{"d_shared_expert": 128, "num_attention_heads": 2, "num_key_value_heads": 1, "norm_eps": 1e-05, "rope_theta": 10000.0, "attn_scale": 0.0884, "init": "uniform", "lr_mult_qkv": 0.7, "max_grad_norm": 1.0, "final_lr_fraction": 0.05}
Below are experts of layer 2 (counted from 0) of a mixture-of-experts language model. Rows are named router (the router's row for the expert) and show model dimensions 0-63. Each number is 50 + 15 x the weight over its row's rms, rounded and kept within 0 to 99.
After each expert's rows: a language model's description of what the expert responds to; "mostly gets" lists some tokens that are sent to it at least half of the time. This comes from a sample of Wikipedia text that the model never trained on.

# expert 29
router:41 49 41 63 40 35 71 47 68 68 76 38 59 23 69 63 64 53 56 60 24 30 27 73 64 45 21 46 51 45 30 50 29 60 29 72 29 83 75 80 74 66 73 55 37 39 57 29 71 45 48 56 67 63 43 41 40 49 70 65 60 59 41 43
Description: Commas and conjunctions. Commas, colons, semicolons, and, but, or, especially commas between city and state and between day and year.
mostly gets: " and", ",", ":", ";", ")", " –"

# expert 3
router:53 48 37 72 60 31 45 21 34 62 72 37 73 48 56 49 41 48 27 81 75 58 71 71 60 30 64 34 59 34 44 40 60 46 52 19 49 51 45 60 18 56 51 59 29 55 65 46 50 44 45 51 44 55 35 57 40 18 62 56 65 60 38 68
Description: Articles and table pipes. Determiners and possessives after prepositions, especially the in one of the, plus table separator pipes, such as the, a, his, another.
mostly gets: " the", " |", " a", " The", " an", "The"

# expert 25
router:63 27 49 55 55 40 39 41 59 49 65 40 35 41 41 57 63 46 44 53 44 51 54 55 75 30 47 67 47 58 33 53 35 32 63 60 57 56 48 41 24 66 36 68 25 55 54 27 51 49 52 31 38 54 33 73 31 26 60 53 39 66 54 80
Description: Digits within numbers. Middle and later digits of years and numbers, especially 0, 9, 8, such as 2016, 1889, 1920, 2,365.
mostly gets: "0", "8", "9", "4", "7", "6"

# expert 17
router:25 55 26 40 24 40 31 32 08 66 49 40 45 27 43 48 49 49 51 42 58 50 45 06 40 78 36 59 39 58 63 40 46 20 44 82 43 27 65 67 83 73 55 38 71 49 37 61 68 84 55 64 73 62 64 42 67 64 83 54 45 71 52 53
Description: Sports competition terms. Words in football and sports articles and results tables, such as Cup, FC, group stage, senior call-up, defending champions.
mostly gets: " Cup", " FC", " —;", " station", " Championship", " ENG"

# expert 28
router:90 24 53 60 72 76 34 56 54 52 31 10 67 48 65 72 46 56 47 36 55 62 53 49 43 67 25 46 68 63 62 46 54 46 27 63 63 69 65 47 68 68 40 57 48 29 50 66 41 57 51 59 54 59 63 56 40 36 50 27 63 58 38 59
Description: Section heading ends. Closing == with line breaks after headings like See also, plus line-final tokens and infobox fields such as Elevation.
mostly gets: "==\n", " ==\n", "==\n\n", "===\n", "′", ")\n"

# expert 5
router:44 47 52 56 67 33 64 25 60 50 59 63 67 43 47 56 68 59 52 72 69 33 64 52 62 74 48 45 50 57 37 37 74 28 66 34 46 59 34 68 44 63 35 45 54 43 21 43 64 80 53 60 39 47 37 29 63 25 63 47 45 23 60 59
Description: Nouns after determiners. Common and proper nouns right after the or his, such as States, games, terms, Germany, first, years.
mostly gets: " States", " Germany", " France", ".S", " Union", " those"

# expert 24
router:64 44 34 58 48 34 72 44 62 40 41 24 72 66 65 30 38 40 59 43 31 49 50 67 56 49 57 44 48 64 42 65 55 60 62 71 56 35 22 67 47 58 62 50 24 69 47 35 45 49 48 46 42 38 47 67 34 43 76 62 58 45 50 54
Description: Digits and decimal points. Digits and decimal points inside numbers in tables, dates and statistics, plus the period in No., such as 1963, −0.7, 15.
mostly gets: ".", "1", ").", "2", "3", " ."

# expert 12
router:58 35 22 62 48 25 68 58 71 70 28 30 54 58 49 42 57 57 39 66 16 43 83 52 49 56 49 45 58 48 54 50 71 44 59 66 48 90 82 73 46 20 48 48 75 39 14 42 58 50 30 29 51 34 64 40 61 42 76 54 43 70 41 70
Description: Linking prepositions. Prepositions and conjunctions joining noun phrases, above all of after number, part, list or member, plus for, and, with.
mostly gets: " of", " for", " and", " de", "ing", " several"

# expert 15
router:60 32 57 41 29 37 67 78 46 51 41 61 59 70 62 56 62 54 73 48 65 53 34 65 58 53 60 43 69 35 33 52 48 61 48 36 42 53 29 50 60 45 48 49 71 36 42 41 30 26 29 59 23 35 66 48 40 50 34 56 65 68 45 34
Description: Infobox colons and labels. Colons after infobox field labels like Language:, Website:, percent signs in census figures, closing parentheses, and nouns like film, album.
mostly gets: " film", "%", " album", "):", " published", ")"

# expert 20
router:44 44 75 40 56 53 33 27 50 39 70 24 43 65 61 59 44 56 30 39 24 57 62 50 55 56 35 29 59 46 62 66 34 38 51 60 74 50 50 48 34 55 51 45 58 58 79 77 38 48 49 31 74 65 56 45 45 57 39 25 65 58 50 69
Description: Verb-linked prepositions. Prepositions and infinitive to following verbs or nouns, as in continue to, able to, from here, held at, Centre for.
mostly gets: " to", " for", " from", " with", " not", " at"

# expert 9
router:99 52 44 66 65 35 52 38 41 38 65 29 94 57 53 55 50 40 49 74 40 49 59 67 53 31 47 42 52 45 30 41 73 52 30 37 44 46 52 57 29 48 48 50 35 35 57 43 61 36 50 69 40 39 48 46 45 55 59 03 46 38 44 49
Description: Parentheses and taxonomy pieces. Opening parentheses before unit conversions or author names, plus pieces of species names and country names in infobox lists, such as (120 mi).
mostly gets: " lb", " (", " an", " Azerbaijan", " Uganda", "ić"

# expert 22
router:00 70 36 65 47 70 59 65 65 47 55 62 33 64 13 57 55 39 63 09 42 51 49 40 53 36 55 49 48 30 61 56 39 51 70 29 55 42 61 32 60 58 42 41 51 66 61 36 55 40 56 29 65 44 57 26 65 83 45 58 46 52 65 37
Description: Narrative verbs and particles. Verbs, verb endings and following prepositions in narrative prose, e.g. reminds, regretted, complained about, would, signed as.
mostly gets: " would", " out", " into", " about", " than", " have"

# expert 14
router:79 32 32 65 47 56 51 45 31 53 48 30 63 51 43 69 55 71 62 55 60 57 49 56 45 46 53 51 51 75 37 69 45 41 46 46 51 50 56 68 34 44 55 56 50 35 48 62 42 57 37 51 37 44 40 80 52 31 64 50 28 33 47 75
Description: Spaces before numbers. The bare space token coming before a digit in tables, score lists, dates and ages, such as "; 1" or "| 16"; also $, −, –.
mostly gets: " ", " (", "′", " −", " $", "("

# expert 10
router:54 42 51 59 57 55 37 65 70 54 52 44 58 62 65 20 63 48 42 68 44 61 61 55 58 37 43 43 61 56 61 47 58 75 46 54 44 44 88 49 40 40 44 43 82 55 20 50 49 48 63 42 76 34 46 37 67 59 40 62 59 67 46 62
Description: Prepositions after nouns. Prepositions, chiefly in, of, with, on, by, right after a noun or verb, e.g. works in, part of, genus in.
mostly gets: " in", " of", " with", " are", "In", " on"

# expert 30
router:37 70 39 41 29 41 48 75 36 46 63 73 39 40 62 47 29 57 67 60 50 52 51 54 42 51 63 50 54 62 75 51 64 40 45 86 43 29 45 24 33 34 46 59 34 37 59 54 19 44 62 91 44 59 55 44 43 58 36 51 46 33 43 48
Description: Capital initials in names. Single capital letters and first pieces of personal names or codes after pipes, colons or commas, such as F in Frodo, P, LKL.
mostly gets: " L", " W", " N", " K", " R", " J"

# expert 8
router:70 58 62 61 71 61 33 56 52 54 35 92 35 39 50 36 68 57 40 39 81 45 64 46 60 35 42 77 35 55 43 57 66 63 59 22 59 20 46 12 70 27 49 53 39 40 45 53 35 38 58 40 47 33 46 45 72 62 14 82 63 35 32 50
Description: Copula and auxiliary verbs. Verbs like is, are, was, has, can, especially the is in definition openings such as "Doppler cooling is a mechanism".
mostly gets: " is", " are", " has", " have", " were", " name"

# expert 11
router:60 64 57 50 71 44 38 50 46 50 55 74 48 51 44 73 43 32 21 54 51 44 50 43 74 27 68 37 56 52 53 38 43 46 63 16 57 40 72 30 29 54 50 74 57 54 76 61 78 32 59 53 22 51 12 78 60 42 23 44 72 57 33 65
Description: Line breaks and markup. Paragraph breaks, newlines, opening quotes and parentheses, heading == marks and table row ends, often right after an article's short description line.
mostly gets: ".\n\n", " \"", "==", "\n\n", ".\n", "==\n"

# expert 27
router:63 50 63 54 62 75 40 66 46 53 29 48 27 59 45 53 32 49 40 40 69 45 52 37 62 45 48 59 48 42 61 45 35 55 72 33 54 50 39 32 54 49 31 29 55 76 50 50 36 44 69 45 34 39 61 33 54 60 05 37 46 42 53 33
Description: Verbs and predicate words. Verbs and participles after was, to or a noun, often in passives or phrasal uses, such as used, work, engaged, based.
mostly gets: " part", " work", " used", " won", " well", " released"

# expert 4
router:56 52 34 60 77 27 50 33 57 58 61 51 97 52 57 54 44 16 42 70 43 40 67 68 21 48 44 53 51 28 31 50 61 33 36 41 50 48 48 56 34 46 41 51 60 46 47 78 57 45 41 67 26 53 62 57 32 49 75 36 52 32 45 48
Description: Separators in lists. Semicolons and pipes between items in sports result strings and tables, plus single digits after numbers, e.g. POC; MCH, 4:18.
mostly gets: " be", "ali", " Wood", " one", " United", "ara"

# expert 21
router:81 74 37 58 56 30 47 44 51 47 64 30 88 46 58 48 61 34 48 58 36 52 54 68 29 52 52 47 47 58 37 37 68 56 37 55 52 52 43 57 12 39 49 63 43 32 35 52 34 70 54 85 21 40 47 53 31 45 62 32 43 19 51 58
Description: Digits and surname pieces. Spaces and leading digits in years, scores and coordinates, plus surname pieces inside name lists, such as Popyrin, McGowan, Khan.
mostly gets: " Mal", "ić", " Uganda", " Peter", " Khan", " Johnson"

# expert 13
router:71 57 25 48 62 26 47 43 51 26 79 35 97 67 63 60 51 19 42 77 32 43 59 75 52 36 51 30 38 62 44 39 60 60 36 33 57 54 31 75 20 37 49 51 52 42 44 74 51 38 46 64 33 54 61 49 40 13 45 61 33 31 44 64
Description: Determiners and number starts. The words that, the, this, The, plus first digits of numbers, e.g. up to that point, because of that, COVID-19.
mostly gets: " that", " the", " this", " The", " This", " That"

# expert 6
router:53 61 43 14 06 35 63 55 48 55 45 87 61 55 16 57 60 35 68 48 51 58 26 43 32 34 53 49 55 40 53 59 45 56 43 49 36 53 39 59 68 42 45 63 50 38 53 49 51 53 69 28 61 62 46 60 44 48 55 55 43 56 65 51
Description: Quoted titles and name starts. Word pieces in quoted song, album or episode titles and the opening pieces of names, such as Ghosts, Messiah, Grac, Sam.
mostly gets: " Grac", " Ag", " Sam", " Ge", " Mad", " Sh"

# expert 7
router:66 56 72 56 54 67 60 40 28 18 47 58 45 46 37 52 23 33 37 59 55 51 61 51 42 39 41 52 46 34 55 65 51 65 58 36 66 33 27 34 38 42 57 39 59 53 84 62 40 22 52 52 36 49 75 42 35 42 31 41 33 45 46 26
Description: Proper-noun place heads. Capitalized nouns in names and headings after the, of or a, such as County, University, Location, District, Street, House.
mostly gets: " County", " House", " University", " Location", " Department", " District"

# expert 23
router:50 52 81 65 65 61 55 43 74 50 52 00 29 52 77 42 43 59 40 60 33 46 55 66 60 48 38 42 56 43 53 70 45 60 39 64 30 78 69 42 65 31 49 48 51 49 52 54 45 48 30 49 79 76 44 30 36 41 51 53 30 35 60 64
Description: Prepositions in names. Of, in and for inside titles, places and institutions, such as Kingdom of Poland, Diocese of Arua, nomination for.
mostly gets: " of", " to", " from", " for", " under", " into"

# expert 1
router:22 76 56 35 24 57 48 52 41 33 51 30 30 39 49 44 15 24 63 76 30 70 36 42 45 51 66 49 55 59 54 43 44 49 18 72 61 53 39 38 33 55 45 43 72 52 41 71 30 42 58 50 41 45 76 50 40 52 69 18 28 36 54 34
Description: Name word pieces. Inner and final pieces of proper names, mostly foreign personal and place names, such as Bé-ven-ot, Pe-eters, Gul-bis, Brazil.
mostly gets: "ai", "ari", "ri", " Washington", " Royal", " France"

# expert 19
router:43 43 69 38 67 56 71 43 70 42 49 33 62 35 45 25 40 27 39 33 61 40 38 59 50 41 63 62 62 47 30 50 47 49 49 66 60 41 33 76 26 76 60 51 42 42 50 49 55 49 47 69 31 32 66 69 46 53 62 61 57 65 44 40
Description: Periods and decimal points. Full stops ending sentences, decimal points inside numbers and later digits of years, e.g. 927.60, vs., 2015.
mostly gets: ".", ").", "\".", ".\"", " .", ".,"

# expert 16
router:72 61 36 74 34 36 82 24 55 40 73 44 83 57 52 46 38 40 35 68 43 60 54 68 41 60 53 39 41 51 44 48 63 40 35 50 60 38 32 73 28 58 51 57 42 52 42 47 37 53 47 90 38 55 36 51 23 37 54 34 49 22 48 88
Description: Table names and dates. Tokens inside sports and event tables: month names, city or name pieces, leading digits and the, e.g. September, Hong Kong, UFC 313.
mostly gets: " the", " The", " March", "amb", "The", " Mer"

# expert 26
router:21 66 20 29 11 41 35 47 28 75 56 60 54 36 45 62 49 39 56 35 53 63 24 35 39 83 55 49 39 71 51 37 29 27 33 57 67 54 49 56 82 58 41 65 65 49 38 56 52 65 56 47 47 61 64 43 42 54 98 56 46 61 54 65
Description: Sports career vocabulary. Words from athlete biographies and team statistics, such as contract, forward, made, career, footballer, Apps, plus table separator rows.
mostly gets: " FC", " —;", " Cup", " football", " footballer", "|---|---|---|---|---|---|\n"

# expert 0
router:41 23 67 20 35 39 57 61 50 43 68 97 47 67 32 41 62 57 61 36 51 46 41 55 28 40 42 54 57 31 67 45 48 44 73 29 41 52 22 47 58 39 37 57 31 47 65 44 40 49 66 48 60 57 47 32 60 34 29 53 36 57 64 20
Description: Common nouns and title words. Concrete nouns and name parts after articles or possessives, often in plots and song-title tables, such as party, stage, band, Street.
mostly gets: " Street", " China", "SA", " Grac", " River", " TV"

# expert 2
router:56 67 65 30 46 43 37 72 45 36 29 78 35 51 68 57 47 81 47 70 42 67 68 54 37 39 53 46 53 75 53 24 66 44 54 62 42 32 34 23 29 35 70 29 23 57 48 52 60 40 42 59 38 52 45 94 46 34 20 09 58 35 40 51
Description: Mid-word name fragments. Short word pieces starting or continuing split words, often foreign names and terms, such as ur in Ecurie, ul in Mulk, Hic-hem.
mostly gets: "p", " c", "ul", " b", "ur", "ro"

# expert 18
router:68 52 75 41 76 60 50 42 48 40 50 47 30 39 38 65 21 51 37 64 65 39 61 63 47 61 55 56 43 39 52 44 37 27 66 36 70 41 11 23 34 53 53 35 49 73 51 65 59 38 47 62 42 57 50 48 49 36 05 43 48 18 68 34
Description: Institution and place nouns. Head nouns of organizations, offices and places, often closing a proper name, such as League, University, Congress, Police, County, government.
mostly gets: " League", " University", " government", " city", " War", " station"